From a checkpoint of a small mixture-of-experts model trained on Wikipedia.
Training: a variant of SOAP for the experts, 781M tokens, 2978 steps.
Below are experts of layer 8 (counted from 0) of a mixture-of-experts language model. Rows are named router (the router's row for the expert), up (a neuron's input weights, with its number), down (a neuron's output weights, with its number) and show model dimensions 120-159. Each number is 500 + 25 x the weight over its row's rms, rounded and kept within 0 to 999. Numbers have three digits each.
After each expert's rows: a language model's description of what the expert responds to; "mostly gets" lists some tokens that are sent to it at least half of the time. This comes from a sample of Wikipedia text that the model never trained on.

# expert 58
router:486508469503491462511416492519496516510535471485550490483516489511499477472509469529480540520486510495493520473520495490
up0:472491506553477490505506529514485511506495505491533510510503485505534444492501491500531482432472477514480469502506508500
down0:516496478523479474441493508440487517494533501485475523481544517469522499490523476482515530517510506540477527475522520495
up1:479510519470489487483516517497525482487511418480508513497475512472525454520539486497580511497490509482478488526532490494
down1:510485548522504539520469514441490487497479516450492532516483522514489559441530549484530528490507498536491502469474473450
up2:465471467490517480476467513507506513508460475516445539518511482503515478512537497496508478479504531568507529541522468482
down2:535526505510536478501478517527475486514455509470508478531512513443472507489487536504513515505499490523486515455520466494
up3:480500494537510520494505488520506501490477473461536521488463484506506536481520470524478453481500505483504458509476459476
down3:488498537493483522538502464513514529502526521522507510468516461471458495548538484504494470495521494517478484517485497527
up4:532491486515473457470523522535499531501514524510542472540509546493527477482507480505461531485496482537483501449529536492
down4:515492504533489512490463513496484503450482482505528531496504532504503468516542454478489579512478492490450525503498494516
up5:483505510497517470460503507491499510477526494498527459527506495474474503479507526494494450493467483516509495510515506503
down5:486487519503488507478454488491517521503534483494481487487448471469518505482496500478450547483478513486547523466515459512
up6:509505491488550511541504471449485502504480515478504483517484482518543493451488476509495498522526479459500489479522517454
down6:480517529521524509507525485421510490500493504509495511541477523466485480523529520520509479534491505525520494522503479485
up7:443543470488508487466481502493508470444479489476496499512522488503522500475548484524462473521535512512502536484511498503
down7:495456481523525486478499466503478456510525451536490494527497507499495532496505507511520514501459497494518528481537450566
up8:509487478495487521480483521492462492462462516502489507496504517473490514515491480500431532411507537468487477474511494536
down8:507489497460511443524487467513443454450514487486520554472501504496483517541504495454470550514441529513514487523510531493
up9:483504538503524515506503498479482544519487472513490527535478468475518471486499501462465484475497508512495506471461491469
down9:503527460501498511499491511497487577495497490474460486584551492489475505565459469449499500483474475528483498495545493464
up10:491547475500458538481467472501533485541458468517533490465498538476508486518543510526542474519470514524556545492533490474
down10:473503515469481471480503516500461473496508480539516544461525513544526537521495508479462470506456526535472517511527572494
up11:488463526529475521545502498494555506508505517515562506477534491535498522490512443544506507493501493531489481475517506501
down11:493501491487465437499514552517498527505508470484530525495502513528485507507529537489525505479488490487503532532487507497
up12:521475509505475496486505506495491476479479493530510537528500486431502473494449488511538494485457510485539517512531520529
down12:479545550505495515546485515477483490486516516531487437458520481473515496483502513501526471543500483516461485468460501506
up13:497457490489527486494465553527518527431487505454517487512512466495535484461526459504506539532489494525489524499483511487
down13:538488516502531501446535509497564506570508515494532503546496524451478506489505484559460468532493502512504511472529496470
up14:505527489477508486515493534510494465507482470479489533498507524504498514491533486514476482496511480481553492498461536472
down14:486494457483530443509500493522511480510461507519413539472499497510512487480497504516474482482526490460450493490480497485
up15:483470470475528494456453504485462490485520499472512477521468525490498501524487460486477517501504475513475502501510464496
down15:511476523551532513496534487534531512524486492467526532486490484481487500477470520496470537498511512499524480479485540510
up16:517525507482534500479529484490458511517484519501467438481520494509520483497485494483509527485450517521548525523498472513
down16:470493466511474516481490506500528499458508483499504505512458509487533473513519526521508515498491506516499499509534513514
First piece of a word split into pieces, often sentence- or heading-initial: Add|itionally, Sc|ientists, inst|ructed, ==B.
mostly gets: " sc", "==D", "==B", "==R", "==S", "==C"

# expert 6
router:482493464506477465479495485512556515503516458477567496482520496535482475480493480491463515528482510491495496466496467473
up0:506445489511462499477537528518544497524474446507495458456526496491504502505478516530516489476492550471485486436447466480
down0:475486507500473491542520502530523518484466492474515522468465512510525535513461506470517515483518532495471484488500449470
up1:463497518489460509474484496505522481509518487500501516523438504489512458485468492472498522479489506486518454506473488428
down1:493513520508448504466501506487477487488527507473518540480517502500511524496507472476468474491515511471521572540496515462
up2:486515515482484555487437477462492477479520546527529476496517523523478492518511463488472512482452505514502466496466468542
down2:502492528493493525516420474443493504489560497540503493512555525482511498535481493476496476511490509555478478490493496551
up3:519521517481511507458458459510510494467474493487529520469531496501498503495501459465540487519437524470493489540477484484
down3:468517481499500533452472544499494486486478485484500507478494448475537510487515484483515486532520489533494513487507522469
up4:488446486513522493479488473469569513515514483485458487482517520506505463478499520458472487507563542523510469506515483520
down4:511503542481518504481517512497519486526474537434460490479464504454464464496517525504549495497512467518523562542476466483
up5:467490487519519484513518533473495517519504505505530489496522542528474494524498499522488504516465421515510482465515456461
down5:456489473474459503473498541455524486498494552498472475467519471489471509530508450480509511499512516488510516456548529506
up6:497505447523530462485498498502546452454463516458519499586471487541489513517487453466484449503474538537493478460480478453
down6:485481478503484508503457507490541466488522466433450485479468458527483465532481472465527497515502519519513511507496487506
up7:516491476525508484473526477521483522523501495505498479468471491483538496528490496537465553507518488519473505522472419513
down7:518511517460545502460518468526548496509509473554527508503445500505536497487506550481482496491524502529496498505548487524
up8:494477454492503510512490489492489477480467488511511502525545500498489518491517460484449475503500499500514494466496524543
down8:494485481494517522503534541514502481470490480487486537523498486507476514527520489502506467517554502526525511471527552480
up9:511456498466511489470513529524527533545481521504469486467533500490501505483476521477467448485535503514529496500491435462
down9:506496486529518523452448496520499475499525492529511494509487499529483556518497522519466478513490520501526550475506485463
up10:536499462486496466509509478494489482502479492492466519529493503518484490471485493509502530490525531497543459482527494488
down10:503520466502489482502489494496512500510504476520513494506495480501508524481492517477514547494523472448524490530522537509
up11:498458473513476498495495509473515518492485508491515552497498493562467517531496490515449507557528482494553502444490479495
down11:504491506511514508501481532550516516469485488493498508512451509500474491508547478513468508535490545536452501491490469484
up12:521488465490488470486493511569497491505512428512467508534518491516454504487476471467510496497513496488540551524506463511
down12:510495514469550500458496529472475480510486480514524461512526489503494522483466500499471469483517472481553485534514475479
up13:530494488470488460487518505502490473512521451456529452517486499513465516487504483510515472468492481498505457488524545479
down13:477538518512458534492506504506476446516499488482545521495500511473479529559492489532545509461493437450481513464510532522
up14:463464446507513486481496482528518499516485546478526471469498507538505484421490514486476511487495536501492462537492538539
down14:496504487519522518541522552510502527451521473512508467487487538488474518458512468498476529544489539491503482514578482510
up15:529455513481481488480482528525498556483506501513507476526492489550511528494491553517511494533516482537500476487494489504
down15:544498523496500487494500476546498477495477486482463464501486469515517509511511496463530483539464556551505466540443471543
up16:489497534533523482488506525475489495495488529517486529487489510504495493480485465520510531490513512452524457509496456495
down16:502511473490488507485514470499520496507499488540519500511447553464501463508473471501488479512521482517512514518506480487
Second piece of foreign place and personal names after a capital initial, e.g. P-az-ardzhik, P-ort-land, V-anc-ouver, Portug, Serb, diacritic letters.
mostly gets: "uerto", " Portug", " Mad", " Arth", " Abd", " Serb"

# expert 14
router:484513485547495481522471472523526521514530459497524489478509497534482489466526469543474538516502511476468505477510492466
up0:469469488568505511484510491534481478551527499500475480515526500524500499480471505476492532466490510529505492465497517512
down0:525497518495508550512495515541459546474510473487521501491513499537515501522563487490513499475534468507512544506536488549
up1:511481509517504507520491519496538499513537484476517497539538521500490492487521525504485485518505478531504522541488477529
down1:513538527484461494475532499476494528515550503515482478508510497529531519481501492478527481505521500524515474520453461477
up2:556497506515531502492537539509517497518505489508529507521459507509491528527509520478506520548452515504505490510503513510
down2:540526520490516545521497533488495462461534532505506518498524500537562519475503539501518508521496534462548467495477496477
up3:481507542525541478496529480480479516507522473507516508490507489516491487456543512487513518504482525498458495508514512472
down3:533517506507506479497495496506532514510515519496495535510530458551460462486540496406517547482486498529511464499509522528
up4:492527513515502523557481515496481502514493487523508512440500475493499489459544462553485523499484521549521553474517494500
down4:513476479498538487508526499503477498508522461537466489466501490527499513512511539504523501505480479509514513558505514497
up5:493474493484514466489506516479484521481529465501478476489528503493511504486544472466474508508468548487487541508471460483
down5:519505507515494501517490513510534519508503538484519557604458524460490513476534506499518509512506481560488514439501487463
up6:468518409522517484494486522459487523493485494524507496495498514520481453509543485501559474504523505520501507495519460559
down6:525516531479496531478498499539458479490534470537490512484471526480519506518474528517476510499520474473473502527515469505
up7:517497516466509489478506491471502515478531475481481525486463531503495502506506470481531492516486537459519501555512473475
down7:532488470483520514498502523519498501528524468501464488532478492517471484534541491541469518497499534437480484460484504535
up8:516523507502460497484458518497533502526467535506505515469516513532477498451491480530513528509522533538479443406478488511
down8:514477479475533501513482516529461494481521433508520510480510512537508480557497529472514471534510497488524520513479495494
up9:492493462520490503519493490469538495505507508493516524510471507473506491507487509514493496527537455497473438457506499508
down9:495511451490511468469535534529474464518491492462504519523504554442518503530489504493476524495465484532517468494547504469
up10:488467507510518484474500455517506485479487495524506544494530467515461501456499488513504530516500456498477469520489515533
down10:493454527530513511520545519530508531519542528478477498508527449540506480506471494455521473527516463471532494551443561530
up11:495502490489484517479504543499511474481509478550474526466488493525481535480529527462482504479538479479488482472484518480
down11:478509447505507524481513505537474506487489507503477472482461503521508491442489483507508470460521482476456477489512513474
up12:499472519502522488466530461464523489511533505526495485516510487531515524533521477514485508532473482476537497479530488478
down12:525502484501505507485502489499505481456469551551521527522545514514495487480523468506484493526484502557481506473505513493
up13:516534492551494519539497474520511500495457467507512476501514516469487511520465522543524515516530492528505519499456474513
down13:484465480480490492469469486530532520545507483492492464482508494492453504520456482503494507465529482489489500447493485495
up14:498512538499522454497502466475488458504491459498569479524473470491485540472511524535441472533484500505495519461492534495
down14:521494497484453509543524462506522520489492525525516501511461547466504484513484510485462482491500521554493448527501534463
up15:507499485491494519503493477531516518520513479526496479514527535496500499506492497471565498501500497513510473486510458507
down15:548505462488501478492522527499525502518502503518507512528542488523513483530563508553533488517513481534514532473510517486
up16:494529459509513511467534484493509506507513446481501508504535478490565523467494462546515486497497494451493479550527506507
down16:537505511521498511487549505502490511469455533456494491492510506463516480544500471468484491490478526509434489512534480519
Opening capital letter or first piece of a name, title or heading after a line break, table bar or quote, e.g. "Mom", Michele, ===Simmondley.
mostly gets: "==P", "==S", "==D", "| M", "==B", "==E"

# expert 4
router:480485480501484510531486461523503515516535501471501486498524472527474485495505489556481538525521529462472486520488483499
up0:472490511544501501543490456509529511526500472517507518543496478500521539533532487549459474523542493486512498496492504513
down0:542493477491530507457501528469483484537494483522492508541505551495521505496526489496516535499504529472533534469514474488
up1:509496487461491498456531516510480515572484524456533487497540504511486491493473494484472475475524464502500481489496509536
down1:516501541564448481538478498539511512484531470553516524533512492488477492508504517507488531511488449502494547483534490549
up2:468496538516501492451515524501528467479507546479514460511477496507490518499485542523479511460512494469481492510512520455
down2:480500511515522509523516524543519455538523480544516521504480530496467456546525518499511491478451510509481467529496530489
up3:461522456481532523522476467523484518524517538511501479558556544502441519493482501529530492495497525525511496523508487427
down3:528511544478453460505540560512497516507511491496500522488477493498489523504516481490512512467501532474513500501548514534
up4:508512526492507514503506507466532580449480528491529526513492498483538545545545490498467517505521542507498512495486531513
down4:508545438497481485483512506479505535529522503483525508553537512459499525505478491443508467464478498498509522492520512539
up5:497532509486465471513518471507508530471478494412542483486531520524499513504512525498511490509512521451513497524487494519
down5:536516464471502475497524500472516459491497489511529491523469523523483523495482527461518454493505494534544494448504533515
up6:546513441581481493503519502476475474507508473511488507504485497461513479484497472537545500505467455497466524504519506547
down6:556455525539515520493480500489496551494527527542493514496473502533483497500507480484499505542518483464483513497499516474
up7:492493464533505519520500456472472531496549504507458489518496512490460461502546492472497541485469566527523517518483496523
down7:514556493464525504494556481519487512477517499525494447512492422528519474533544505512516512470528479489507552498484468476
up8:488516505470497531494522531454503509534551531495499523512499508544499530488513479488456499499530517553474493521516501506
down8:515469543475508519517522527504477548458489517515564506513497465520503523505467537500481475515449514508474509499477504516
up9:508521468512501473507521529507488503458512530450514514537473495474492482519490471536518521497521469537508525528557513491
down9:501503446542548515499519492505489494462487569480473529545544464508476504492489494505518488476494500523526493503462511486
up10:476524480455501536490501492480488512557497487498478496513526522474533480496506499504501499503536489490519501523489531470
down10:467509506454481465516514513496530502524502558521535524489466514513447548454485537488472452490521484507486526503511465456
up11:491464522494515485500521468479552473501497527503541482486531493476511479470495540527479510540477515507518537541496501529
down11:550489527484532523520486488530519473503504506539511541519450480548508484481455507498481488514483490483465509527505476478
up12:470500470510507486474500512492514535491458477516455441499531522509473509544481485496500531526514484481517527512497478519
down12:544535520531486487498486543499497501551516534544548562499507525479509508519509545495504500531499524495492512556477508470
up13:482485491490508539494554459516501505512530541487477532466482475495490521498542492500492536507526473465466541493487477493
down13:508496471513538484502532497536485509536439496511521478478510498530510500486491535442539490462509488491504493501487482465
up14:514442493492527544526477505496471503519486474486504495502497463515493523499500480514474559506479481518480474538511478499
down14:494510505484483490472483491493465503489524522518487484535530539544506517518503457482518521505492465467496475465534498495
up15:472502511495509501483526447522507484527468525485561496490468495507500499489480524510502551494532455516528454531486486504
down15:516518505503505529523495459482558490466500469507496519536511537465485539483500508480501493470520486491454524505473461518
up16:522481493476502532486535514520528534510530544549525559490493480475472473498500533523552499489483505518559487542458486503
down16:496511483507526497486549509505531529510491522495520517482507454494445494488521456501531487518452521480490501469509462485
Last piece of a multi-piece word, mostly noun endings like -ation, -ment, -ence, -ge: sur|geon, reven|ge, const|ruction.
mostly gets: " interest", " evidence", " construction", "ibility", "irement", "ination"

# expert 35
router:463511496495460478500482500536510543504527471504505482499511489519491476476527496519480532504522547478441501518486497481
up0:493497484509489519511462506532494495495542490511491477496490544501475540473526484494509520517525571524490508567479524518
down0:481472524456477515492485488512515500483504501522515469463493549506435525517500473479499526507484478470471493489513507510
up1:485484552459504479496533504429511512545508505532486509506503491500534491501497478472492465523544433523497499465506500452
down1:492507507469498505491489526459480490539479474492507515481462512491485442544556509445547479499568444505518463500468486462
up2:473503508506481477528481530486487495468441517472506507488514546590485519536492525488525513501512521481499489514525509515
down2:517543511507495548518477496533504455496530485497485496494529489450530515516467515492483479482464500496482469479448521501
up3:453466493499498486532464439524492517517467504492573520504500497490557531485469484511465493530512494497491499514514521519
down3:514516502514544471515506523478476504482479520507480509491505486492492478486513480493464502535469522470501510520499479519
up4:491495460491505498503523487500525484455467526506550573540531500515486462488499440498540539534489492506492491504513499493
down4:467481453490455537475480487506504519494499531528503512511468506516481473491485528450521502493483471507502477520464516517
up5:463472470524463496534518527501495520513416533530514485524460488443498476459506489527501471450446534486492527512466520446
down5:500515498456528507523515486460464527503498499529469511499547521482508508504495526501541505489456506500505509511420526461
up6:507459511526464485495515502531491501473501450488473527517578503553440511479481505529527504473522522504484497507443536541
down6:520491469470538499498513487495523481510488539457535471511456525494517513501490502529494479489521513454488535483527455511
up7:464504491467538484500522519485481497491528484501468470438494515496537483495485513496483550505478455519483528568475476497
down7:457494525490554535531470501476528491512517485526455507456487509504492470469478499556521480505478521486516478471472499498
up8:503449537526495505517484553498498526509516455503509519511500483478455472487509481490549513463462482480519519508506489481
down8:495473470494491511547519483511526502446457527482515504479545468492486533518492502497514513538481477466513467473486463476
up9:480481496525514466519531517502516471564512487493448491490469523503512525466498504490524516516520511512467523508504478508
down9:482457480505485509481461464545525492552498471495532513553435510462515508497459497472533532486538496508484538528509469517
up10:532449496545490498432475531493543544507487499504513470503459451461484530497502515464493468440495523530503467495498535509
down10:537479512471458481500491536500507487497477481495523468480534496484475493462486495495460479489511539480505496478522524502
up11:532512509461522481468473506503503470503522453514504543448492511517497500542542519482443509464510539532507493484509499524
down11:470474489509439539477521485548522543523514462467485469506485521497521477502489484502504492503502487512458506490531467496
up12:443481529491502517524488495503536508545513560455541435487503505494490476502506518460476503543486524525513531510457461500
down12:498506484552487503524480499492474504471516503548487540455475496475540497515475473543518498494471519526445483509492492504
up13:472522504495521508474508552527525457488477516481486516498528537505474528515471503521529500554461516512512539499499498503
down13:467471539538485505448523490507540511529469524510501497513526538482542527496498492506520534544540513515522543446481534539
up14:501524514515524453491523534531479527518516498528481525505453504506535470502497461536498472509470478457501505552475470469
down14:487552519513495492467469491470467487476485529504447466502500481494506510506501565466492500537479514473476520467542444506
up15:487527477530527478472473484513480521491507485536503506490488500515527504502505505493508513464516506459515467512519494480
down15:521535487515467498432500506517525520515483494504533502501494510507498442494492512453483482504494511467549482497506491480
up16:488518530541516519481467521489489559523530516475463518512487498501498537477523498523525518514495477501544528462507519513
down16:540469502507513505514503513487525497514512464507514482487505520531531493520517506522483441480512496526553486485454449505
Common nouns right after the, naming the article's subject or a referent: the film, the novel, the genus, the species, the town.
mostly gets: " film", " album", " family", " song", " village", " species"

# expert 61
router:485530473507494476504465483504535507504510485472517494487509509528461487468515491548438550561486530506498536509540494487
up0:513552484497530516494456503507530503510503496512513496517489514542512506531548528496527535497487509502518495530501513521
down0:475509493471484502480494499460532498453505483526516492505492513469506480587486496519505483542537517524509507525520513457
up1:488478509518536482495473524542539521521489460499528504532508498468500508499552451563506459500507499492505485486486560544
down1:522504512504514465461468522454459515525517545528500531508508519466526491501507522500471470531499484502464519497530519458
up2:519503502553502485522495470466506460530474465545470547493491542511498471489530463553516495482456544504547522513526506510
down2:485487525494487535470512489486438479481500471520516515526526492496545529508560472458528523495512515498526477534480518529
up3:496489470489504443446476569514561531486521474495519508501493495513486500509504497504531512526491489518543482517510494506
down3:488506480500509518492486534497530506484493500479468478495495466464500470501484492502532507524488473516526482516515546495
up4:536509463532512494528494525473535545482526506507437511463476491461487525485557451497472534530492531514511526529464502484
down4:536534498498533495498508515532492483514552494529491484526490518499504530463517513485502489468467523481517518510444507458
up5:513484523521468482522518494476510481524525499495500491499521550481452533489492507510487516514463527498531528515501468463
down5:552500505456474510546506507504446511486522508513450487499517509493491572513504489515502473458455511508517499503499499488
up6:492533511509515537536514541491534528509494501448517502496475503493481505483564492519516514529493496480503469511502486485
down6:519476478534499482506486523495497543500461443457474538535497529493482533476522512507525552517541521517475450499484498520
up7:541513480517505456472472465479510508462496521481443487496489484492448487492488511508493497502502536515515452491525514487
down7:519521476472482536519467498504512483484499488479453490488518457508517481467521506537493498528519530505525456517493539528
up8:502527493473499497512496528510543478476539544518488463538487499519496521503501497516521524554473496481503497510518494463
down8:495510497506493489440489532529511483502505552540494510468501511502483507512487508490519518460468485460487519505536520489
up9:450513490489535466512475533491532488498505541506498475497491482514472437441526507538500519507478528488469489538469535490
down9:509510484489459520522536507478500536538479522516519494542494507480534472484511497533532496493478506490508528506457519498
up10:484494484533484493503504462511509504503479526505498481488509508464511499457510484524458553537505589524480472544529460515
down10:507455523501473483506503512479508483478492484509470508491488505495529495466451487517449492489495460482468517503519529527
up11:482513491485537493491491529497451506472503501515518519501514506482477509508489499518445507492489487536469517490511449481
down11:543492507508492459485486501504474498503472501544524523479501513489556502488525536522491501458467493506485477433513498513
up12:545538491520458442511488448520537535494489564505499525493494494487495493518574466483505502496517510462520491496530517512
down12:491497514487494522522510543519502480481496466496462506497487498501500531491484490509510484517532478466530523454481459456
up13:488504471529552504480483534493476518521457525539511488510528496475502519494468518534484491508509476487465502517458493467
down13:531529499477502470480466481514500489521511474518484508493526529478512549544487504478503456548495468478483518478492546504
up14:472522536482502479449514483492497515510529547507531503466545505496519554496491566537487514470443535516499510473522436514
down14:512479539508487541519494525492484514494517481498492501491522493481504497492490498491514465474529501510520508483478532529
up15:502519483505479500531508471522525505524541509547489544453503549519481513470500511526461535495526486527500515492507522484
down15:485549522454481508507469523533495461525558508521502495487500520520521523509520501497482517506456503549497475510528505503
up16:541502522500493469441506511518501501444513476493527471518498512500505524493506511523455521531508511464498494494540453498
down16:531495520504541502469465499477495478465525457528515447539490509507537502512520528486515457464447528460496510503488516504
Consonant or syllable pieces inside Latinate words, often after prefixes dis, un, ex, con, such as dis-amb-iguation, ex-ch-anges, un-opp-osed.
mostly gets: " determ", "wh", " nar", "sequ", " chron", " dev"

# expert 62
router:474510507506460495510484507528491504498520484497537496510522458498489467466510503517472525515508524499474476495529466472
up0:497534498527460470513526508518528513490487513476541473568474481473495504457523560486511557510480485473504484494510447480
down0:504523517478496509500497525530484507453533483546535494529511525529535495517511510470492514480545487504459503457548505509
up1:535465496499504492529479518470472499517500521469511488542477509495525507523487469498485541496501511516507449518524525481
down1:501522494526509497497518451465455524495531481522517526475502493525508491488496542529509495448503492510515506545493502517
up2:518533474510527513513514497508475489471458470482475498557494475499522505500477500496507526554510492544502538459500473515
down2:494485493493477503497503488533492495477531504495486504471470513503460477499496533512522474506453503520508487485495530572
up3:513523531528522510507491490469463461512501453509479540517483497470533482529543497523486537510509502523494465512511490481
down3:535516567486494523483519521483490499452497514553523497513493502515534534514496526476488499504460498488460512522533500483
up4:490502472506484483507490506507500530545504500461523494523486476484519467529496505487502522528523444480513509502504461460
down4:481461535495515518484489480513465482508490500489481487524480501501497514529480466513481548578546468476526504514492509505
up5:510489523527525497509493539493512499463508514550480494513461485486514486450504485468520496446478484537523529525454484481
down5:552506539441502492487512524485535423481468494497504545526504449487510480477474549540511514469498480492478506511501500533
up6:487484515497476490488471542465489536473489513502505502506518518442490530487502513524471495535477528491493511552518486517
down6:477494493478466491496482534470540441471521472510474505542518523469515511491506447522528489473500470455504473460476503518
up7:460457531459482491489489498506480458537510516506478495475498517538533496481476499558469478511517492507498502535517487480
down7:497511523497464506474456488526534546473492473518519502531494480527494531471521479516504460542452523451466489503510506498
up8:506507537458503460481472471544523502451446500452548529531484516488515467485488517532530477539487534504430496455489509505
down8:515481517457491459504497542560499446481544468497496515459472465489517517516494518512503517514498511474450517490492479499
up9:488484486538490536481539487498469478511466499475445534497498509492552504458514479518488514511493527525482485474504512484
down9:527493513495520563461503478506488477483499537522540499513561473488538459503531503505524511536515461512453502520546485517
up10:498513498511502499490504525492482514515511459500470487511485484503486551503509491486467444487492481468467495455560495477
down10:476518527526484511532457530448522479539541484519476510516531492453497489504492498485509481475536511475485532462524493475
up11:496504493513485490480526551473492509500524480484515526478507495497490508473505486485501486481485477469483519509503427503
down11:521495502474456550529521510477484473518525492528482509553462509512467506531473510473482506483501511444504481550493505501
up12:555478500511480539486517476504464525529515480525530509506508461485505480505505488503504513451534481528557480507515480473
down12:496503488490549510499468506491478469471459508509470487502545554502492519527490506517501500564470524498505486457474477525
up13:504527498525509506518487519487471482463488508500507518529477507522483483474523527537486507492503481527464511482507489424
down13:495490506505526493513448493480501504506428503534514542493480515524476546479528493478487490449520491474468483516467507480
up14:487474504496492551496469532457485520474545478461462543475526486490492532568544470512443510489483505501457521466541537478
down14:500481486442548480477527492511500515509513503552492461484479524544521494470517501512451503497489508505520498442486507538
up15:481508501536482514512527501448499547492502521502497471495530481433499465461505457530481478462503495490489542512486496465
down15:549487508438484490508516551479521478484504493503530487527551498519497459513491541516497493441531524489473511488513552531
up16:497518494525512493523518531497482510485490488503509529532507506503495499491533500522512444486474485475523518530501548479
down16:456491483482435525501523491512477453513520528527473499523525491512457480499482484508525471543563484483498527522464483506
Nouns after a, his or the about sports careers and events, e.g. contract, debut, match, touchdown, title, loss, season.
mostly gets: " contract", " attempt", " success", " degree", " gradu", " weeks"

# expert 32
router:463534483532480483544483459516554515535503469491550479505505491537492477491505474506472522503489514474511507483536506489
up0:485534485504487498511493542538521523517471476550500508504510549515476551477520466508444488466517538517528529511496498528
down0:524475449518506504510520476473521482510446529483514525483511506482509492498526478483446487463512498498477470495506529489
up1:443505520493473471538508483503514515503520463496473504468481520521470459492536492534501491491516512492511497493505524498
down1:498485530476533543509512490542470570507526464486512507471517492501520531478505477490505491542521507517547476489500534484
up2:513508448525503518514499497487544525478449515498456512503499457514438472548528505454478465507495505493481522458497486456
down2:521488483482537469535508564500457514508491508486495488528522489497495502494509478481483471502475494498521512446569494484
up3:496475456534544487494482492498482485518498507467498455508525546521522509503500502498477538435481471574494512491512475511
down3:545472487526536500526468483478500525497490499516452539488487508531533503512476513505480521494523499505485474480499482466
up4:465528480495496528530503531508469482507503459517559490451486527527468504499452481520492481513512467468494501459511504485
down4:485480539494499504521543518517487468478487472507520496530508501530491493481471478463463488485530516501504481514527501524
up5:476489564512467507525497511484500498537469525458501530521500522493470488481505486486532451509453524471489533533506503470
down5:462504446511458468481535469485489548516472510503535457524455521505541492517492508481444521460499522542504466498519511525
up6:483519531536515494540503477481506480500501509499506478486489491516447454497531486504507505504555499492509548519527485518
down6:501483501493452505525503510517480481557521496464442471519430540506487523511495533453526490551494490516493510496484495516
up7:456550503467511500509477482489487538533486501487471453544506452479501472467500517521518514518484483478494523516466499492
down7:553502494505489515468512518486481513555499491514482525476511514512555509495499454512469456522485534446511494463492515487
up8:498521499545530513503484455479503456513491477502492510508509507477484501497533456481504489471538519510482467505489503462
down8:477482553543547506487520531499529501531521448518470527506444489510503468507525491499507439507492500552520517526468489460
up9:492497475520490432519527472543502491519490480495522467506457509464476514521500480515483489546505569471512513497482484504
down9:526484455490485515520549454503496482510471519521519438508503479505525489507529539494480477536518507519506504485492523486
up10:519555487513502539509490503537504513489484536497496537464482523538486503504533444489472465543539517504518483550483486510
down10:513516506495509503504486502498545551493512532504508516492503451518494492519469493492505511506487459512497509537476485517
up11:475511459503517529533488490520549499491524510499537533506529511475461499466499474509481500480495492498456500493467503505
down11:467510518524449439529479520514503523460504510527562502510484498511532485500462523509471526484523483494523457505501523499
up12:510476468516518506533508479529515511523470538515486509510525506490549512466515510532494495455441549510525488480505504509
down12:488461492486486480480567477484508535516517528535487518459492482498481489470469479512508513486515483513472469508505516488
up13:516505510520480482519506499544518501500462476488510519472501490502505490473505484491534503517466507509495462444520522494
down13:467522520521497491502534465532516478472542494499520505519469531478485538488509456495465481505483486520516513546457513455
up14:496544517510459485511487475520487472522510520510515527510485506487519528538475499506476442531482504484536530465528458569
down14:450525465541511492509490504441511453472531525529457477477454524498501564517524505499473482518511489475454490507536467494
up15:458527503498475495495474524474557505534479491505527496536455492518445486486530531501492515514515533515468483533518484510
down15:484493512489481449443440514488523500506521484510480517511472450471534528447526499492464501465500561505485469505523521490
up16:508497460467464521492489428479497539506498446490502458483495479470494492525481486514522489506463498450510494472504504476
down16:532451463461478535474518496467511472473489513526540538509504499483514511502497495513497506496543508479474519505533483530
Word-internal or initial pieces containing c, like ic, ac, uc, in words such as volcano, tobacco, bureaucratic, vicarage.
mostly gets: "c", "ac", "ec", "uc", " ac", "oc"